config.toml
n_experts = 256
experts_per_token = 6
d_expert = 64
hidden_act = "swiglu"
normalize_top_k = false
vocab_size = 32768
learning_rate = 0.00764
Below are experts of layer 2 (counted from 0) of a mixture-of-experts language model. Rows are named router (the router's row for the expert), gate (a neuron's input weights, with its number), up (a neuron's input weights, with its number) and show model dimensions 128-191. Each number is 200 + 20 x the weight over its row's rms, rounded and kept within 0 to 999.
Before each expert's rows: a language model's description of what the expert responds to. This comes from a sample of Wikipedia text that the model never trained on.

# expert 1
It responds to: Conjunctions joining list items or clauses, mostly and, also or, but, &, as well, while, than, e.g. "Intermediate and High School".
router,193,217,192,198,201,164,212,203,209,174,227,240,182,167,215,195,221,209,230,213,194,199,228,216,186,222,199,183,213,222,231,171,234,219,235,199,226,187,213,210,212,224,230,200,201,186,196,181,201,198,205,189,193,182,248,231,185,232,202,213,217,189,201,198
gate0,198,234,192,195,230,156,227,200,189,181,222,210,195,164,215,209,205,231,199,174,223,185,210,195,202,168,184,221,196,210,182,220,207,175,218,212,220,240,193,206,205,209,193,223,219,183,220,191,184,176,210,201,193,197,209,191,193,240,220,202,226,244,199,221
up0,192,238,154,210,240,149,218,207,200,200,210,207,195,153,217,188,186,222,176,176,217,198,210,210,214,173,179,219,171,192,177,228,211,169,211,188,225,212,198,184,183,210,174,231,201,186,213,209,186,193,177,187,214,163,210,199,189,237,226,193,195,231,203,197
gate1,222,177,223,208,192,204,186,186,193,178,224,211,243,188,203,174,212,183,224,211,183,213,218,202,202,238,163,221,215,207,195,179,194,183,179,201,202,195,202,201,205,188,202,211,227,199,184,190,183,186,211,224,178,223,243,190,163,201,174,202,173,223,219,231
up1,183,224,237,167,178,223,207,199,249,179,209,220,182,189,171,200,221,171,192,194,229,199,202,155,191,228,176,244,197,222,204,185,206,213,242,193,204,196,185,204,233,231,188,215,227,194,226,170,232,173,192,210,156,206,205,231,193,233,200,204,198,210,222,225
gate2,186,213,191,212,216,182,197,212,188,187,197,182,204,229,172,205,174,215,224,167,233,169,235,208,205,192,214,237,210,205,160,176,157,192,213,211,176,177,230,212,179,200,194,185,163,171,173,213,200,214,190,162,199,222,193,210,201,212,157,166,197,164,161,191
up2,189,194,209,239,179,245,210,195,173,192,165,166,221,163,223,188,250,218,191,227,173,203,156,188,222,202,199,190,211,183,207,199,210,186,190,190,217,186,190,195,217,163,186,164,189,232,207,205,176,197,220,238,190,201,197,191,200,168,222,188,212,220,210,200
gate3,222,235,177,218,212,204,200,212,217,215,185,195,158,187,174,173,201,216,232,194,205,219,201,181,192,202,204,222,212,199,203,177,215,177,186,208,189,174,206,170,217,199,217,197,207,211,181,225,207,246,209,178,199,200,243,195,200,212,184,208,188,187,218,201
up3,221,184,211,145,199,202,212,191,213,207,174,187,197,226,209,208,157,196,188,216,192,167,184,205,225,210,223,188,201,203,218,227,164,189,194,193,221,238,188,219,213,158,237,189,195,171,218,211,207,217,200,189,203,217,187,203,190,178,238,180,187,219,226,210
gate4,203,209,198,209,214,187,209,171,178,161,201,195,181,202,219,195,194,170,204,177,221,169,188,207,188,187,228,213,216,190,198,194,180,161,220,210,164,175,207,200,167,188,236,203,186,181,172,188,207,226,179,208,224,186,176,207,221,230,195,205,223,188,176,173
up4,193,198,184,204,193,202,206,153,221,198,204,211,201,186,191,209,189,186,182,173,236,185,203,168,217,176,194,235,201,191,230,193,209,172,157,226,180,211,211,194,195,220,196,223,205,212,164,188,156,185,211,199,193,202,168,190,218,236,198,213,182,251,221,188
gate5,220,186,220,199,187,200,191,196,162,189,214,196,181,179,218,192,234,184,203,176,207,197,199,191,206,164,227,166,198,216,192,208,168,208,203,177,230,198,189,194,192,175,204,236,194,198,195,170,217,217,190,220,204,174,184,169,199,207,206,193,218,219,200,193
up5,232,234,231,170,184,212,183,155,172,199,187,208,241,208,213,214,189,198,211,204,215,157,203,201,201,240,210,187,196,224,182,202,195,212,175,213,178,174,178,201,224,190,214,206,220,167,166,201,216,195,211,185,215,204,216,246,185,209,200,206,188,174,219,222
gate6,218,226,158,154,205,170,211,227,233,224,190,207,222,211,180,171,239,231,206,212,173,185,201,206,191,199,225,188,215,196,244,192,216,195,162,181,185,233,186,205,212,222,214,212,176,192,196,220,208,220,203,203,209,193,224,217,179,220,197,201,138,201,218,181
up6,227,184,180,152,194,172,202,223,210,187,229,205,219,248,179,197,225,220,212,194,186,164,194,192,212,172,220,197,225,187,222,205,210,187,203,178,199,232,212,205,212,240,205,180,204,189,186,167,197,228,218,182,211,190,188,226,190,213,209,195,164,211,244,178
gate7,236,187,216,221,193,186,201,201,192,205,214,183,198,194,183,224,187,197,217,187,181,196,220,231,209,217,216,184,209,173,236,186,235,174,194,198,192,202,178,195,233,177,191,206,170,218,195,139,218,208,155,133,211,167,177,233,193,215,201,209,231,171,212,217
up7,238,181,200,186,164,209,184,197,184,208,170,199,225,162,201,199,197,181,208,244,227,163,219,184,192,210,228,199,229,204,199,187,217,165,228,189,180,235,191,219,195,166,181,199,166,223,196,184,215,235,218,163,194,169,196,199,225,193,231,223,190,183,209,191
gate8,215,220,189,216,199,205,187,212,194,196,235,230,201,183,202,212,260,219,241,206,203,194,189,208,185,216,158,183,176,215,178,191,241,179,238,221,174,179,240,204,208,177,187,191,200,213,200,197,184,204,140,225,186,201,191,192,209,193,242,176,211,195,182,199
up8,213,198,209,186,187,197,177,218,205,202,234,219,201,201,217,226,218,210,249,215,180,204,195,208,195,215,181,179,182,184,182,208,231,218,249,217,172,192,236,229,201,179,191,152,193,189,196,182,195,187,135,216,204,181,197,207,182,192,234,192,224,178,198,212
gate9,197,198,180,211,224,161,229,241,209,194,199,231,206,190,198,181,201,200,198,187,177,193,182,230,192,166,216,209,205,243,197,244,211,216,208,194,205,190,191,186,226,240,208,185,219,175,174,197,169,182,237,194,218,201,211,238,207,157,192,191,209,202,187,218
up9,211,218,203,184,221,184,220,211,176,197,228,187,189,180,195,200,211,180,239,195,184,245,197,227,206,169,210,205,204,211,204,219,211,176,169,171,193,191,167,179,194,196,198,218,247,206,223,198,201,203,187,212,191,163,192,197,223,163,179,206,183,227,165,224
gate10,233,210,187,215,206,196,214,240,179,178,215,212,197,173,184,237,206,192,189,169,173,218,185,187,228,198,187,210,198,215,213,218,228,198,189,203,194,164,184,198,177,244,177,197,170,203,197,207,191,158,200,186,195,210,258,182,239,227,172,180,220,214,180,173
up10,216,214,172,211,213,188,220,186,200,181,202,180,204,211,181,221,200,196,204,177,177,198,194,181,216,164,178,215,194,209,204,192,212,193,182,212,194,170,196,201,201,227,168,171,180,247,187,215,179,135,201,186,208,209,239,195,223,161,137,225,185,181,165,168
gate11,197,168,202,187,188,221,156,170,178,175,202,170,215,186,207,186,215,220,184,177,194,173,229,169,190,220,193,194,185,209,194,195,237,201,216,199,209,161,191,205,165,203,192,179,188,183,203,206,246,203,222,191,190,203,227,209,177,206,197,198,184,183,181,202
up11,203,201,227,206,213,213,215,222,170,244,205,221,160,211,196,166,164,206,214,201,195,201,185,212,231,188,210,190,205,203,192,188,188,223,188,206,214,220,203,199,194,180,224,203,197,220,209,187,192,219,177,221,206,197,200,197,211,189,185,196,195,190,200,217
gate12,161,201,156,179,212,181,166,224,239,220,210,168,186,207,220,201,192,216,221,194,201,181,223,237,191,187,230,186,195,182,221,191,209,232,178,191,226,219,186,189,196,165,199,188,212,205,230,195,218,212,182,217,229,208,210,220,190,190,208,208,208,181,198,191
up12,167,195,176,196,209,160,168,219,258,232,191,186,184,213,199,198,181,218,223,197,188,194,220,231,181,178,229,206,189,175,232,203,206,220,190,190,218,228,178,211,217,174,212,187,209,196,229,180,214,196,205,219,230,221,212,198,193,182,189,199,186,162,229,208
gate13,212,210,181,173,181,190,206,208,182,214,229,208,197,176,213,207,210,168,242,192,190,191,177,212,227,200,242,193,215,231,221,207,200,186,220,201,229,224,189,177,206,189,250,186,192,207,192,209,182,206,202,166,186,215,189,196,227,203,170,226,203,195,182,203
up13,203,226,208,176,200,205,190,204,180,221,221,219,201,206,208,197,225,177,229,195,165,195,197,213,233,216,220,188,238,228,243,213,191,223,201,169,244,205,172,175,222,169,239,201,207,203,178,175,192,190,206,196,196,207,194,200,220,172,185,205,198,197,195,208
gate14,241,175,207,206,221,192,203,187,194,199,218,224,220,196,190,210,207,210,223,213,201,176,161,194,234,201,231,183,171,212,196,215,231,220,211,208,187,175,179,184,222,195,242,185,208,219,201,214,234,163,191,207,210,219,204,212,179,174,205,221,190,196,178,208
up14,201,186,227,184,223,220,197,203,187,177,186,207,221,178,200,253,194,199,185,190,174,207,184,205,205,217,173,225,189,209,167,200,190,196,190,160,219,220,194,170,157,204,154,224,178,201,204,210,210,171,206,170,167,226,218,192,195,194,221,178,212,245,169,200
gate15,226,187,188,171,192,186,208,203,219,215,192,183,168,205,198,191,188,195,201,245,229,195,193,222,207,194,208,200,199,213,199,174,199,203,202,203,225,191,194,221,197,212,207,171,181,178,199,190,182,187,202,176,228,215,192,208,198,181,198,189,211,197,189,200
up15,177,197,198,184,181,206,181,175,208,188,214,192,196,198,187,195,221,203,182,193,226,170,202,181,169,196,211,193,215,204,201,184,203,216,237,220,222,236,236,200,191,222,193,208,152,169,181,204,194,202,194,171,224,205,187,204,190,205,164,199,172,210,259,233
gate16,189,249,174,214,200,185,215,189,238,208,237,182,201,178,211,187,175,210,198,210,203,191,203,182,171,189,190,194,207,171,223,220,178,178,162,168,235,149,178,248,237,209,230,248,189,188,191,237,225,217,171,200,207,211,233,216,195,194,187,204,204,210,229,220
up16,180,152,215,206,172,250,168,202,170,208,168,202,204,199,196,210,198,201,203,162,209,216,191,246,225,195,203,204,186,206,157,167,214,214,207,224,191,242,203,194,183,204,183,173,223,215,202,151,205,169,215,194,190,219,151,171,206,177,183,182,238,165,164,211
gate17,196,210,188,193,189,193,213,221,213,209,192,197,185,227,211,155,209,191,207,159,219,208,194,191,193,218,209,202,190,226,199,209,203,218,206,190,210,216,161,228,217,198,179,179,205,176,188,223,160,204,206,212,228,186,225,194,202,176,226,152,217,231,209,194
up17,198,187,169,179,226,159,181,181,187,217,212,219,189,208,206,172,195,234,212,197,225,220,187,203,200,224,211,186,171,207,199,227,190,196,175,195,230,218,182,212,214,215,218,170,186,172,205,188,148,169,209,201,199,172,236,238,193,179,214,212,234,212,195,205
gate18,228,190,183,224,207,198,193,182,199,196,165,219,193,172,178,230,215,187,157,197,208,197,240,196,191,189,227,176,203,219,203,188,170,192,162,192,192,220,179,200,177,245,186,244,217,226,171,181,164,197,190,209,216,188,218,181,193,255,214,202,177,235,202,159
up18,208,198,242,167,188,199,207,221,221,209,224,181,205,180,216,175,181,231,214,222,178,160,199,211,179,217,210,201,215,170,205,208,221,215,211,217,199,179,221,192,212,166,216,194,207,169,222,211,221,171,214,168,177,147,193,204,192,136,199,214,233,152,207,185
gate19,206,198,200,200,228,231,195,213,189,162,232,211,169,181,203,225,200,248,240,251,173,181,179,209,185,205,200,203,192,192,217,170,206,174,189,224,186,166,215,184,216,198,217,191,198,220,204,171,197,212,186,183,217,164,216,177,169,206,206,198,178,213,227,224
up19,160,177,203,222,184,224,220,202,208,166,200,194,225,215,201,206,203,207,191,173,195,212,200,172,174,190,225,184,201,208,184,209,185,195,169,229,226,218,197,202,201,238,215,181,224,189,224,205,239,169,209,201,176,178,183,234,193,190,216,188,181,187,221,233
gate20,198,197,220,160,153,172,194,194,200,193,199,204,200,183,178,196,208,201,209,191,202,215,195,176,206,224,210,191,180,202,195,189,201,207,251,198,198,219,160,205,223,212,192,204,185,218,213,214,197,202,190,205,214,237,226,247,177,201,192,216,223,211,196,239
up20,217,194,175,218,203,201,164,207,212,191,212,239,206,200,208,248,191,201,187,228,208,191,208,184,207,188,202,191,205,195,208,199,219,197,149,198,226,181,226,207,221,202,225,237,186,215,220,199,221,216,209,186,180,194,162,197,227,223,213,219,195,227,171,190
gate21,201,182,209,235,186,194,184,197,185,209,210,226,160,202,202,159,217,221,224,205,221,180,181,199,214,229,220,196,178,199,205,166,244,227,184,190,214,188,234,235,188,219,225,155,212,195,159,225,218,193,235,193,193,218,248,174,196,213,167,211,186,192,193,225
up21,203,196,233,231,192,213,172,192,197,212,240,210,164,186,214,178,206,233,224,239,206,182,193,207,184,224,215,194,190,174,229,214,233,217,195,187,212,208,246,215,185,221,221,148,201,201,185,209,204,193,241,202,172,234,225,184,193,217,185,199,180,181,199,232
gate22,155,181,197,162,232,211,196,192,190,195,210,207,175,194,205,178,225,212,207,158,216,222,207,188,207,209,187,199,202,210,187,203,205,231,208,189,200,177,208,201,217,189,179,195,188,223,224,175,230,191,202,200,189,203,212,227,189,173,221,202,216,200,197,183
up22,187,206,189,227,221,181,174,191,231,202,185,186,190,191,205,205,185,192,203,231,176,240,228,185,181,188,148,194,184,210,208,182,206,200,195,219,201,179,183,191,199,186,190,227,203,218,214,199,200,187,175,192,207,151,201,232,217,205,181,193,211,236,209,199
gate23,212,216,176,222,208,173,201,180,197,185,207,235,197,189,189,203,214,230,209,202,197,251,202,219,207,194,189,218,222,221,235,160,198,186,223,178,183,191,202,211,179,188,197,195,186,203,227,164,197,188,183,181,206,196,244,207,193,168,170,204,223,229,208,195
up23,201,216,209,180,204,205,217,237,207,177,217,217,173,223,193,221,186,178,204,199,186,205,211,192,197,228,229,155,193,201,203,212,211,187,237,191,224,235,217,174,178,175,204,204,199,240,233,184,215,192,190,203,236,179,176,197,181,222,218,184,215,213,191,199
gate24,164,193,205,235,191,185,208,187,172,219,214,223,201,197,171,224,187,182,211,193,195,169,167,184,198,203,184,219,225,216,222,225,207,187,193,203,197,185,229,197,168,226,211,221,224,201,207,210,188,175,256,203,199,156,203,195,188,228,189,199,176,203,167,190
up24,217,201,190,173,210,186,188,186,220,189,208,176,192,189,223,167,215,241,208,194,203,234,236,205,187,213,212,187,167,180,205,144,179,205,194,194,186,206,205,201,211,169,188,163,196,209,198,175,201,231,179,175,205,260,194,216,216,188,202,200,212,191,229,206
gate25,219,189,191,205,191,165,188,213,194,203,173,233,207,166,197,226,178,185,203,187,236,204,177,216,207,210,194,184,191,171,175,191,228,185,215,220,240,213,211,183,234,217,196,206,229,238,223,184,206,215,199,214,194,193,220,208,192,230,219,210,164,201,192,180
up25,213,213,201,198,195,195,217,161,167,210,218,228,201,229,196,162,193,165,186,171,218,222,181,191,185,196,186,193,190,208,208,208,167,221,198,205,203,204,177,216,160,183,215,223,161,185,196,196,210,227,224,215,228,186,202,171,209,180,200,185,212,199,193,200
gate26,214,191,135,185,189,198,159,201,213,183,202,198,174,181,169,210,218,153,183,212,221,175,201,201,204,223,211,172,198,171,187,178,225,194,217,165,210,212,224,234,199,201,218,205,180,193,197,220,238,213,183,219,206,181,218,170,244,172,208,225,178,233,212,187
up26,193,181,177,223,216,208,179,206,173,168,193,200,215,210,207,192,208,175,233,216,160,198,205,188,240,186,180,225,183,218,222,195,192,185,235,191,190,209,213,169,151,200,178,194,224,258,210,151,177,165,190,168,208,233,150,254,214,188,193,190,188,203,163,235
gate27,198,216,199,203,187,180,192,220,196,189,230,205,187,200,240,211,221,217,216,218,218,187,206,229,246,182,209,186,166,207,188,171,201,224,239,185,215,191,191,178,166,218,212,156,212,213,181,188,195,203,218,195,197,180,206,182,209,218,209,178,149,197,194,200
up27,161,191,215,210,167,177,199,170,216,206,233,191,203,243,208,190,180,209,229,200,192,182,165,228,222,190,214,209,195,185,181,172,195,231,204,154,212,215,216,226,204,200,200,156,248,218,194,171,205,195,221,216,194,206,187,187,208,167,210,185,166,162,205,231
gate28,169,174,190,203,185,205,190,232,152,243,201,189,184,177,211,185,188,172,226,204,181,204,171,207,205,203,216,199,181,194,204,171,251,183,145,190,179,194,200,205,188,202,236,187,211,185,197,207,209,181,215,164,197,181,225,196,206,234,208,173,166,209,178,190
up28,174,165,217,196,204,174,182,206,161,198,173,191,228,204,211,170,220,201,216,199,195,186,181,237,181,200,174,213,214,236,229,182,193,208,203,191,179,214,211,175,185,217,225,209,208,185,233,198,180,187,175,216,215,186,240,200,197,199,203,211,217,207,220,198
gate29,189,200,206,204,197,177,239,180,188,187,203,201,191,217,203,222,208,167,219,209,189,215,222,175,186,166,212,210,183,174,223,187,201,166,219,216,201,204,178,226,193,179,212,167,234,217,218,180,218,171,182,195,192,191,205,188,190,195,208,195,189,184,163,241
up29,197,227,184,212,206,215,178,217,214,212,207,193,203,195,181,197,222,200,190,199,238,203,184,213,226,245,188,206,218,196,212,185,171,227,160,197,213,206,193,189,187,234,171,220,182,206,146,212,192,186,221,194,210,199,238,169,217,199,165,229,200,185,207,138
gate30,160,211,193,237,147,182,195,209,210,207,203,202,203,181,175,196,206,199,174,214,151,183,218,250,162,193,231,198,185,224,189,185,189,209,254,188,208,218,185,207,206,201,208,219,192,186,214,181,181,193,207,168,218,160,210,172,187,194,226,181,178,217,190,195
up30,236,205,200,158,258,211,204,190,200,184,191,204,187,213,194,190,170,208,197,181,260,217,191,153,220,195,178,174,226,195,213,226,217,200,186,204,195,199,228,189,210,194,188,194,184,217,193,224,225,194,181,207,204,221,190,238,194,198,172,223,218,185,207,178
gate31,182,211,231,173,175,211,206,156,179,236,179,215,213,181,164,190,191,190,223,188,234,213,222,204,206,205,221,209,194,194,225,169,226,196,168,213,179,177,158,203,179,194,197,202,213,198,224,163,185,215,175,203,175,194,199,182,195,194,235,190,213,204,194,252
up31,182,196,211,229,223,169,211,188,202,182,211,219,185,198,221,220,191,202,215,219,167,177,189,167,199,208,220,211,227,173,230,249,196,213,197,199,219,178,204,186,206,213,221,228,193,198,195,211,225,180,207,196,222,183,229,212,198,230,211,178,185,196,189,211
gate32,201,203,184,221,193,207,205,236,197,210,199,203,205,200,204,196,198,219,215,188,220,182,201,198,188,253,204,197,189,197,201,207,229,208,201,210,220,228,182,194,187,207,235,244,205,195,218,218,221,199,201,189,218,191,201,169,185,186,195,191,208,256,192,183
up32,200,209,228,175,200,215,201,164,206,195,161,211,176,180,198,201,191,212,234,208,180,187,180,225,202,197,209,165,201,193,193,199,209,211,170,182,180,195,193,231,198,180,184,186,215,216,236,204,232,191,193,229,156,200,193,192,239,217,189,168,186,183,186,224
gate33,182,216,230,194,215,204,207,218,181,208,192,206,225,193,199,208,173,197,212,177,170,195,187,214,204,187,202,182,222,165,199,165,196,184,198,179,197,216,161,205,185,157,194,211,212,215,247,196,190,199,149,221,182,176,236,183,251,187,199,162,242,200,193,194
up33,172,216,201,216,187,176,207,201,237,201,219,192,222,195,184,219,208,250,200,170,200,194,215,199,193,191,218,221,237,214,190,183,215,204,220,180,239,196,165,213,213,185,162,214,214,220,259,193,206,199,168,195,175,199,248,192,195,198,214,166,192,216,210,215
gate34,215,189,202,191,214,175,195,223,207,203,218,222,191,207,234,190,207,213,215,214,192,185,188,217,176,178,169,207,236,227,242,207,200,201,217,219,185,189,204,173,196,194,217,164,198,201,166,241,190,211,172,197,238,142,204,198,175,231,205,182,216,182,173,193
up34,212,185,217,218,201,179,200,215,200,182,248,231,185,179,207,231,221,195,222,200,211,184,224,201,207,219,177,193,217,181,217,175,218,186,193,203,209,182,195,189,186,194,187,205,180,178,216,202,202,182,208,183,184,216,186,180,203,235,186,237,162,237,212,148
gate35,185,182,174,204,203,194,192,192,173,215,185,235,197,186,227,221,173,198,208,184,185,198,225,190,173,191,219,187,187,205,205,186,257,233,220,192,220,199,177,188,177,252,199,229,211,171,216,207,196,181,185,186,201,200,211,217,213,201,201,160,215,204,201,202
up35,196,187,226,230,180,181,211,202,178,210,187,218,179,199,199,200,187,189,182,187,180,219,210,181,186,194,205,184,188,201,183,179,189,194,140,196,196,187,215,241,183,168,195,162,189,188,170,195,204,180,232,193,226,238,227,195,206,222,183,209,191,186,176,176
gate36,154,188,181,212,201,192,179,213,198,194,196,192,226,179,224,191,218,216,206,209,198,182,214,195,188,171,199,172,180,234,191,169,211,168,174,207,222,224,171,191,221,195,179,190,233,225,222,201,172,182,198,164,223,191,233,196,211,187,190,172,176,220,219,185
up36,209,213,205,185,187,223,212,216,210,198,196,170,149,182,188,197,217,201,182,201,166,181,212,188,199,190,206,202,209,155,191,236,197,207,247,174,169,181,197,188,191,191,183,224,186,178,199,219,200,210,186,202,234,190,200,210,196,164,191,168,228,191,172,209
gate37,215,178,218,211,204,194,212,209,221,191,247,214,215,179,197,193,220,189,209,226,210,181,213,230,201,194,200,175,184,209,213,191,217,212,246,195,179,203,256,188,196,206,190,206,165,212,200,185,185,237,223,229,172,185,202,199,169,194,214,182,196,188,181,207
up37,219,192,203,229,193,193,232,198,213,184,223,210,222,196,208,161,216,217,195,210,199,207,211,241,193,208,153,190,201,214,211,174,210,193,235,190,196,200,240,206,199,235,173,189,175,219,193,178,178,245,225,209,195,199,189,214,211,208,199,173,186,223,199,225
gate38,186,171,191,185,213,215,204,164,198,204,224,203,184,193,207,216,243,194,210,202,205,212,183,200,228,228,193,211,183,194,195,166,234,207,217,253,164,186,192,190,226,181,211,164,219,200,198,220,193,188,177,177,221,186,159,247,211,174,209,172,211,202,176,186
up38,198,189,174,228,213,202,190,184,237,180,197,180,199,187,214,200,225,220,199,233,198,201,197,148,214,219,196,193,173,218,190,146,213,193,180,221,197,198,192,199,210,195,174,167,228,193,182,210,200,188,217,189,231,206,186,216,211,195,209,188,190,205,184,181
gate39,183,186,143,185,196,189,200,194,202,183,198,178,181,207,235,188,208,205,188,191,211,187,206,217,211,180,210,191,202,201,212,184,186,204,228,178,218,199,193,186,200,195,221,178,230,196,228,208,235,195,212,173,184,162,227,225,200,186,180,152,209,201,195,155
up39,196,183,235,196,200,210,168,217,187,208,204,232,241,197,188,205,195,223,188,210,180,200,211,165,203,219,206,189,191,158,209,197,224,176,164,196,192,166,237,135,214,204,161,210,192,210,182,179,177,206,173,204,205,192,187,198,209,199,212,197,197,193,207,204
gate40,198,207,163,201,222,210,177,243,188,180,199,191,212,188,190,190,223,216,189,201,215,180,224,200,177,203,203,227,199,192,179,231,197,192,214,205,223,252,216,189,205,222,165,188,162,182,203,216,236,197,221,212,178,223,260,224,184,193,233,196,198,185,212,225
up40,189,227,249,214,203,228,206,156,183,222,202,171,216,206,222,181,171,187,192,231,200,204,209,198,208,169,212,193,179,194,201,180,195,203,244,189,214,181,188,193,201,217,215,232,234,217,197,195,168,206,178,210,207,178,152,193,203,166,197,197,178,227,198,184
gate41,206,199,216,195,211,200,165,199,182,196,213,211,233,210,195,211,192,207,210,218,246,212,241,208,187,198,172,175,220,219,239,207,171,199,194,224,232,185,212,202,184,168,199,166,194,231,206,187,180,175,213,216,216,196,209,184,168,206,187,190,205,201,199,228
up41,200,158,173,184,192,192,220,218,239,172,218,213,186,198,206,193,183,214,182,187,211,225,179,194,192,201,227,188,199,223,210,223,208,154,194,175,183,200,236,177,201,220,201,202,216,205,212,238,195,175,173,226,215,190,185,216,190,208,199,193,237,184,220,206
gate42,199,199,230,180,190,179,194,219,158,187,217,209,173,205,188,229,232,228,215,194,180,192,199,208,189,184,217,218,195,240,201,211,206,168,205,176,167,203,266,200,223,192,197,142,225,186,232,185,177,159,207,224,227,217,238,222,189,201,213,173,215,191,195,204
up42,183,203,193,195,226,190,206,199,227,211,217,221,231,206,229,175,181,189,189,191,218,205,192,169,224,203,214,199,228,186,230,215,197,246,186,206,214,171,172,191,213,222,201,245,183,220,186,189,183,206,208,189,209,198,163,202,187,235,201,198,209,235,227,186
gate43,196,193,217,237,175,198,176,190,208,195,236,194,173,226,193,217,201,177,178,215,206,203,191,206,215,164,235,176,242,228,199,205,193,173,227,182,183,209,196,197,233,186,216,218,237,214,188,210,232,216,206,203,217,167,186,227,234,192,201,203,210,200,242,184
up43,181,157,219,222,161,198,164,182,192,206,198,207,185,220,229,225,177,223,188,185,173,213,217,185,158,218,209,183,205,215,204,177,182,198,202,188,215,199,193,207,179,199,180,215,247,217,183,229,228,219,185,217,217,198,187,211,210,193,202,191,231,143,202,187
gate44,195,231,242,224,195,153,214,201,196,188,219,194,180,198,222,206,214,226,188,213,196,201,189,230,212,192,209,207,184,191,207,233,190,179,184,202,198,216,251,214,196,165,211,207,229,188,197,188,192,212,163,216,209,196,194,207,224,189,211,181,206,209,182,233
up44,134,188,176,181,204,216,200,216,199,179,174,190,205,219,235,179,197,179,171,190,217,167,202,170,185,228,223,189,197,203,178,150,219,210,203,219,189,226,173,224,215,233,210,190,157,190,183,235,173,198,208,164,167,222,220,186,187,239,195,201,189,185,180,189
gate45,202,213,190,218,226,200,188,212,229,142,213,222,187,250,209,218,206,215,198,190,190,222,200,159,197,192,234,210,189,198,219,197,204,197,208,180,186,214,174,216,179,215,198,200,207,183,211,235,188,196,173,214,225,216,215,225,200,194,190,208,194,185,212,178
up45,188,214,191,208,170,249,213,217,209,198,185,207,217,216,217,226,188,225,163,201,192,234,199,211,188,163,200,212,152,182,192,204,206,199,227,204,207,244,181,217,217,198,171,185,226,192,195,219,206,219,227,210,185,237,200,198,212,206,220,179,194,222,176,191
gate46,182,200,217,192,179,169,169,184,196,226,247,223,233,174,187,166,198,193,202,236,184,188,191,191,197,188,212,205,239,180,207,193,236,178,181,184,194,167,236,214,209,212,228,192,198,207,218,172,216,185,198,194,191,177,186,194,242,164,183,189,187,215,207,200
up46,170,185,221,169,210,175,175,192,190,219,234,231,211,229,193,171,198,186,207,229,189,193,198,182,186,180,225,217,236,176,215,187,223,211,172,199,219,169,207,221,203,221,209,185,182,225,211,144,189,207,239,197,184,208,198,190,239,192,196,197,190,203,211,189
gate47,223,196,180,209,199,219,207,201,223,197,198,175,210,191,189,203,202,179,214,193,219,191,211,196,229,192,229,194,212,208,191,189,159,188,178,174,180,213,185,200,190,204,191,209,213,222,176,201,173,178,184,212,213,232,235,203,198,206,154,210,195,214,193,232
up47,182,181,206,189,196,187,170,187,195,234,191,192,176,196,245,177,217,209,177,208,214,204,192,199,208,190,200,198,210,194,199,218,196,166,233,225,195,197,205,224,206,183,167,221,221,230,170,175,225,230,206,200,217,193,219,209,190,207,277,172,170,241,224,185
gate48,209,177,226,183,184,189,226,214,233,221,172,205,187,203,192,205,226,192,187,209,196,201,176,203,207,237,209,195,188,192,181,192,205,192,200,228,188,200,181,203,163,210,179,236,206,225,193,213,215,186,233,209,157,174,216,182,217,170,216,189,229,196,184,184
up48,189,195,210,172,190,195,212,203,229,219,211,208,169,202,200,207,221,217,233,223,195,219,218,214,171,237,198,182,193,207,184,228,250,218,211,217,217,191,197,203,215,210,195,216,163,215,249,201,219,203,197,218,236,161,201,217,197,214,211,156,209,193,176,233
gate49,186,218,224,218,177,194,177,188,169,223,218,194,218,234,231,202,200,179,182,195,198,203,217,222,152,209,182,193,190,192,211,195,201,204,219,221,207,214,159,190,220,193,190,210,186,211,212,223,172,188,226,218,219,182,225,188,209,195,238,182,172,219,178,236
up49,186,196,193,168,221,202,198,229,226,180,207,168,191,183,193,186,198,222,184,216,223,210,208,207,222,211,212,226,183,166,188,194,196,190,197,194,193,205,193,183,182,197,174,182,215,211,205,196,231,208,192,151,189,180,163,195,203,224,172,213,237,173,207,161
gate50,174,223,170,225,205,204,213,183,216,202,151,220,160,149,174,240,184,221,210,227,193,246,227,206,204,186,198,207,198,201,194,207,214,170,211,188,176,212,222,216,187,205,170,211,205,220,201,191,200,174,183,175,199,222,250,211,216,179,197,220,199,170,212,230
up50,170,213,173,194,209,187,233,192,211,182,155,229,163,183,191,224,179,225,213,198,190,245,208,181,201,180,208,207,198,212,177,195,211,178,212,196,187,214,222,193,188,226,168,218,221,240,205,189,196,153,197,166,195,217,215,211,207,181,188,218,205,178,217,240
gate51,187,200,176,219,215,198,212,152,192,197,165,227,192,224,190,197,200,191,217,200,199,199,186,189,224,193,197,210,198,193,171,185,215,232,199,190,204,185,180,199,187,205,183,185,195,198,206,191,227,185,211,188,177,209,240,211,183,197,204,183,241,197,155,198
up51,219,177,222,146,180,213,199,230,186,218,223,172,222,188,215,171,176,193,203,179,225,172,196,188,214,180,169,205,195,192,219,228,175,185,211,248,178,181,213,183,218,210,195,216,201,199,219,232,214,208,209,198,219,227,165,202,189,189,170,203,209,231,209,180
gate52,216,180,198,184,210,177,183,207,243,171,217,224,189,183,195,191,222,229,247,250,194,188,175,197,189,226,250,189,207,238,224,204,247,164,210,174,198,184,184,163,199,194,201,171,231,196,195,227,197,186,190,194,186,198,216,231,183,218,179,197,198,205,208,207
up52,237,210,223,200,215,199,227,220,143,224,228,254,210,189,173,195,237,195,180,186,226,225,174,213,214,195,189,187,194,216,169,173,207,208,188,201,183,207,204,187,210,223,212,208,196,210,174,196,173,219,187,217,149,192,173,173,217,211,208,238,206,205,182,187
gate53,216,235,207,191,195,198,211,181,192,198,182,189,186,135,224,221,217,213,206,183,215,198,183,220,226,215,208,197,202,203,177,190,179,231,183,189,177,209,181,179,205,207,213,192,196,217,201,199,165,184,200,219,170,201,200,194,191,206,186,218,199,201,201,175
up53,178,171,181,176,229,201,231,205,200,193,215,179,204,201,160,183,196,198,187,246,191,195,193,191,191,205,213,214,183,205,207,202,165,189,203,230,209,144,193,224,182,221,207,218,183,175,207,226,194,215,221,212,204,208,151,211,217,233,199,186,184,193,193,213